From a checkpoint of a small mixture-of-experts model trained on Wikipedia: vocabulary 32000.
Below are experts of layer 6 (counted from 0) of a mixture-of-experts language model. Rows are named router (the router's row for the expert), gate (a neuron's input weights, with its number), up (a neuron's input weights, with its number) and show model dimensions 192-383. Each number is 200 + 40 x the weight over its row's rms, rounded and kept within 0 to 999.
After each expert's rows: a language model's description of what the expert responds to. This comes from a sample of Wikipedia text that the model never trained on.

# expert 4
router,242,229,202,167,260,266,216,210,168,155,140,245,226,157,186,205,209,159,177,174,184,152,210,220,245,204,220,193,225,218,144,251,220,202,181,179,215,124,187,195,167,194,209,222,198,174,216,167,132,246,214,200,160,207,253,172,213,255,202,261,129,274,257,235,161,239,221,202,247,326,204,192,241,186,268,178,223,232,218,179,230,160,161,153,202,204,172,108,241,215,230,224,251,213,218,250,243,232,188,202,187,129,203,196,218,188,150,263,111,73,234,213,190,145,224,228,261,195,223,181,277,256,219,162,323,152,193,174,232,209,214,246,128,259,222,214,207,252,162,248,261,130,180,261,92,289,207,125,223,273,202,240,248,192,114,175,212,203,266,200,134,127,157,196,228,230,226,169,216,234,148,206,197,249,246,188,224,185,193,129,176,164,158,211,208,193,210,192,132,256,208,240
gate0,158,191,194,164,134,182,128,154,203,237,188,160,234,201,252,223,195,170,273,233,180,191,183,217,176,167,240,221,175,277,158,209,212,215,169,259,217,200,190,226,175,145,243,139,209,218,271,233,200,221,161,168,186,134,190,199,210,209,62,201,173,250,112,147,133,251,158,227,130,201,203,167,217,175,185,180,186,220,242,214,186,207,117,227,195,222,124,205,168,166,234,224,198,147,156,240,187,235,193,184,198,143,184,236,169,191,215,235,229,251,255,128,186,143,70,239,235,219,202,167,218,273,203,201,195,231,276,233,246,204,165,151,180,241,263,203,216,263,265,207,234,222,241,212,197,242,203,164,205,171,223,182,165,186,176,198,216,218,125,253,85,216,161,206,181,208,248,148,218,189,154,131,157,177,183,198,244,207,157,198,120,207,100,218,182,167,215,126,191,181,243,209
up0,162,183,255,208,133,220,187,147,186,162,241,216,130,178,162,229,194,273,136,279,198,157,229,215,178,140,272,148,260,182,189,193,177,184,244,165,178,198,205,194,154,199,194,156,264,209,153,282,210,194,102,210,134,177,231,175,153,256,217,126,142,151,158,184,225,180,183,168,153,239,173,194,65,226,140,170,303,187,201,159,138,260,242,245,170,236,154,211,153,184,177,113,185,189,166,210,223,236,165,185,239,204,180,136,239,247,159,176,125,150,146,179,220,144,206,136,191,187,252,256,205,200,260,222,243,220,284,233,169,126,228,219,196,151,190,180,203,145,179,168,207,191,165,152,115,199,214,256,215,260,160,173,239,175,214,170,283,223,198,122,234,186,226,167,188,263,199,211,206,189,232,257,214,233,173,226,161,208,202,211,283,215,206,157,201,207,202,184,208,217,208,180
Description: Adjectives after articles. Descriptive adjectives, quantifiers and numbers right after a, an or with, such as more, long, large, pale, well-developed, two.

# expert 2
router,207,218,143,180,182,228,148,220,199,202,222,185,197,143,196,149,198,237,219,269,159,192,185,158,221,182,171,193,230,239,245,177,111,218,200,155,169,206,166,155,286,247,171,234,200,234,152,300,191,161,234,176,230,200,247,170,196,181,162,232,254,151,143,209,146,188,237,195,240,218,191,165,235,193,193,181,191,199,193,186,160,181,234,153,182,251,216,218,144,153,155,145,261,270,182,176,162,180,255,160,109,156,171,166,138,204,231,155,204,257,166,184,150,261,222,212,173,209,179,139,219,313,204,151,199,205,206,189,218,170,246,186,206,230,183,251,158,223,194,271,180,204,190,168,104,152,148,193,149,148,167,151,250,262,182,243,187,133,279,270,225,242,246,191,189,203,317,172,216,238,157,183,89,187,218,200,183,218,241,211,216,205,213,155,189,197,230,177,118,234,215,195
gate0,210,259,152,239,188,194,141,202,270,178,161,286,187,170,247,195,165,206,206,221,214,230,127,229,234,182,308,251,263,232,212,190,243,240,159,198,240,219,232,255,206,209,240,174,238,192,217,241,241,200,180,197,199,200,169,235,193,186,181,143,228,297,141,204,242,199,230,196,221,223,224,185,221,149,233,264,180,188,160,164,152,208,160,238,265,269,248,202,195,167,219,217,230,214,198,129,130,228,188,207,214,146,136,236,193,140,153,223,138,199,207,207,194,243,148,137,130,222,111,155,180,158,120,157,267,208,147,207,275,160,161,143,194,216,255,176,189,171,236,179,168,193,162,158,241,201,169,259,162,235,166,164,191,205,129,210,206,252,161,192,207,181,199,186,201,330,225,186,222,149,192,143,171,151,181,170,201,121,253,192,152,214,182,240,217,235,238,170,177,234,227,193
up0,195,213,173,145,165,204,152,160,235,153,185,167,214,252,210,134,166,234,269,164,160,160,179,220,194,248,220,200,216,282,189,183,183,169,213,273,174,191,103,172,148,214,209,261,245,174,276,127,260,140,130,222,212,200,165,110,146,127,215,156,182,200,184,265,179,231,151,152,188,219,193,178,168,250,144,268,155,192,225,168,162,231,240,242,308,231,160,196,195,208,265,164,165,214,129,213,128,233,214,186,217,191,187,113,206,221,147,249,226,128,200,224,186,266,127,227,226,184,162,156,184,180,194,189,219,202,167,236,209,200,213,288,210,140,258,202,214,213,187,192,106,180,200,185,118,199,177,240,208,208,172,234,217,122,171,110,230,220,189,202,194,182,250,183,201,178,224,132,204,123,242,130,205,189,165,210,253,189,210,179,220,182,201,232,216,191,219,181,259,180,174,207
Description: Copulas and opening parentheses. Linking verbs after a subject (was, is, were, been, became), opening parentheses after a name, and line breaks ending table rows.

# expert 0
router,252,254,206,161,102,153,152,130,244,215,240,173,180,162,197,185,110,203,239,191,195,167,203,187,143,221,148,218,185,208,216,246,217,215,217,184,215,180,194,232,210,169,215,264,171,158,138,178,185,186,212,232,175,140,153,243,185,208,176,160,268,151,157,292,95,271,119,201,101,179,120,158,153,199,246,240,262,188,137,187,216,257,276,152,212,196,236,199,172,239,137,176,235,258,125,219,190,227,194,205,191,178,154,188,184,203,127,197,227,193,176,224,204,181,229,185,204,181,239,191,196,210,176,139,207,185,125,261,223,235,287,226,241,189,163,148,208,169,236,224,237,243,220,196,219,202,186,198,174,193,228,147,211,253,210,193,227,197,195,131,200,230,218,257,252,180,188,211,212,150,212,217,283,274,203,256,108,176,188,203,226,221,241,168,212,255,223,246,158,199,169,256
gate0,241,181,233,242,180,202,222,208,209,238,196,204,214,143,234,144,160,271,208,170,171,201,246,182,202,177,188,152,246,181,178,172,272,159,202,156,234,201,182,254,283,203,185,236,294,159,201,182,171,219,172,181,194,151,207,238,236,182,204,273,194,190,192,247,225,275,219,206,162,225,188,139,213,153,228,211,169,208,196,258,200,169,248,173,217,192,216,233,208,155,188,212,164,226,213,228,225,233,165,224,182,187,258,202,187,103,222,167,186,208,173,184,216,190,192,242,156,248,176,162,196,189,211,188,205,194,159,228,226,267,225,251,221,206,95,218,174,180,187,190,242,237,195,241,270,253,216,205,172,201,119,252,190,236,282,190,226,175,143,250,254,119,180,182,182,228,162,284,225,219,212,216,263,263,154,223,199,193,235,198,208,193,182,291,236,253,184,209,211,306,206,259
up0,218,164,134,202,201,264,279,191,196,176,200,239,203,226,211,196,182,196,238,117,127,248,248,197,285,159,231,196,200,154,178,152,177,140,189,229,142,229,273,135,140,98,216,243,231,236,213,166,201,249,236,217,208,171,203,196,184,191,116,175,185,219,169,225,196,239,194,176,215,199,201,176,210,231,239,231,192,259,224,221,285,205,224,225,177,258,173,165,236,123,191,214,201,273,265,158,197,269,139,248,235,206,227,171,218,193,262,209,243,202,185,239,157,274,180,211,138,155,198,159,250,208,199,214,217,195,181,174,191,204,211,287,155,135,189,223,261,256,151,151,112,217,203,195,199,210,277,164,190,175,173,266,212,147,194,177,137,194,177,111,189,186,214,211,213,179,144,197,155,173,145,204,243,199,209,159,300,174,185,187,196,259,135,215,245,181,204,200,184,184,292,147
Description: Clause-boundary punctuation. Commas, semicolons and table pipes ending a phrase, plus conjunctions opening the next clause, such as but, when, where, while.

# expert 1
router,177,150,194,265,151,162,197,197,251,196,123,220,206,258,242,145,179,198,119,256,191,285,227,113,249,193,169,269,225,191,223,222,181,252,174,226,251,251,213,251,193,287,234,211,167,177,231,198,203,213,185,178,186,139,183,199,160,175,223,225,245,258,155,220,234,216,190,161,250,181,151,205,203,202,167,192,181,207,219,129,251,223,208,184,184,153,157,166,182,258,307,179,210,238,195,202,187,208,157,203,259,189,205,223,209,163,237,221,152,260,125,189,267,170,255,175,209,221,201,178,189,168,147,242,194,155,229,204,189,253,244,257,228,185,244,226,142,278,260,191,185,207,208,202,196,258,260,201,137,227,192,178,195,189,187,197,114,231,259,200,206,182,207,258,244,146,168,222,152,194,189,222,164,158,191,169,184,172,209,167,180,157,218,263,192,226,197,226,252,182,216,273
gate0,219,290,256,210,232,153,233,182,199,204,203,237,169,96,206,146,191,179,182,161,241,213,227,220,208,264,158,170,138,221,162,220,122,252,289,222,196,151,193,198,244,186,217,116,226,271,199,271,192,164,230,223,239,72,103,157,226,267,219,128,160,191,172,275,234,256,191,131,159,227,193,158,186,197,221,186,204,162,181,160,235,235,279,264,177,193,211,156,178,258,205,269,234,180,198,251,198,250,163,227,217,187,270,236,172,217,252,243,175,198,163,249,254,173,220,154,233,209,116,260,234,173,216,182,126,223,210,146,149,207,203,214,193,191,221,156,202,166,215,169,199,261,196,209,133,208,264,142,184,195,235,178,149,175,235,241,161,184,204,238,154,148,151,187,224,229,185,107,199,200,220,179,190,85,196,210,188,199,220,193,146,182,179,178,166,235,221,154,230,169,184,158
up0,177,179,162,163,204,242,202,132,193,240,209,213,164,212,181,194,192,227,157,279,209,240,251,163,203,186,135,196,262,195,150,219,193,119,164,243,179,162,225,222,209,189,168,171,222,240,143,225,205,190,234,200,139,207,119,247,201,265,206,101,198,282,181,204,197,175,217,184,221,154,165,133,161,188,250,195,279,205,222,227,168,125,176,168,157,201,143,213,160,172,175,259,206,249,165,213,227,264,192,253,323,190,288,150,220,252,255,134,156,153,260,223,177,117,150,272,197,254,158,157,178,253,190,256,258,158,149,227,249,162,213,243,111,125,180,176,171,127,113,155,201,224,190,229,262,157,153,168,163,145,184,257,207,234,250,196,231,198,238,166,186,225,135,136,182,235,208,157,243,289,184,189,167,211,202,262,211,147,193,225,221,185,175,244,219,137,199,245,209,295,231,178
Description: Time and place prepositions. Prepositions opening time or place phrases, often sentence-initial, such as in, In, on, at, during, until, across.

# expert 13
router,158,193,218,184,183,148,238,278,187,173,156,247,143,242,173,303,167,252,189,174,249,244,229,230,194,251,211,205,212,179,281,232,221,201,181,188,181,228,178,182,210,170,146,171,146,190,262,200,182,223,111,128,190,254,203,141,232,160,148,233,254,213,310,215,221,238,235,221,160,180,210,129,161,191,143,212,241,195,162,189,201,214,217,207,169,204,192,249,225,241,230,240,223,203,234,203,225,224,168,192,145,312,299,170,198,188,259,214,210,197,169,142,264,244,164,219,199,164,167,179,203,198,186,207,223,258,181,252,140,206,181,153,256,241,158,245,213,194,288,248,196,214,220,189,251,218,239,172,217,155,188,191,237,210,195,239,213,234,195,145,189,197,159,196,253,186,157,171,205,227,235,184,159,176,241,257,210,230,192,161,227,230,151,163,228,230,252,191,262,268,269,234
gate0,197,308,194,249,174,127,213,183,219,226,175,190,218,225,209,175,212,226,288,218,148,182,229,188,224,193,140,126,226,144,228,194,195,196,265,119,201,222,192,169,216,173,217,146,151,199,202,202,186,214,187,126,214,145,132,209,179,237,213,169,200,247,160,234,222,164,198,228,174,279,222,204,222,190,244,255,220,218,210,187,199,166,178,207,184,231,144,200,157,232,194,199,155,206,248,244,228,193,181,172,153,165,191,216,157,232,139,155,251,266,216,169,178,114,250,131,202,205,228,238,206,212,214,178,264,150,157,181,292,133,151,188,142,240,130,179,253,147,200,167,209,228,234,200,285,239,183,193,178,170,200,183,240,161,212,138,140,192,157,172,151,182,189,260,177,155,213,176,291,168,171,219,137,213,225,193,162,203,140,159,269,229,197,165,130,241,258,192,183,194,168,226
up0,237,186,236,151,183,175,200,268,234,225,231,218,227,228,184,107,121,186,176,275,201,251,206,201,250,179,222,192,174,153,172,222,127,173,136,313,189,275,165,188,167,164,231,219,193,211,242,249,213,261,194,201,190,207,282,177,188,211,253,197,236,266,109,85,149,197,162,216,177,271,235,190,162,184,218,209,178,205,211,146,267,210,136,169,261,175,157,282,85,208,191,161,235,167,262,300,202,171,150,127,176,258,207,165,206,138,117,116,199,208,151,185,175,204,159,207,229,161,268,225,134,214,132,167,185,211,205,172,184,201,211,174,175,194,173,234,162,242,219,200,148,227,205,231,268,178,302,196,185,190,165,225,135,205,112,267,217,248,157,121,196,196,237,244,244,250,270,121,244,235,197,204,150,227,173,187,171,232,167,169,187,70,197,198,191,177,144,243,258,180,246,239
Description: Statistics with of and colons. The word of in census percentages like "of any race", colons after field labels, and month or chart names in data tables.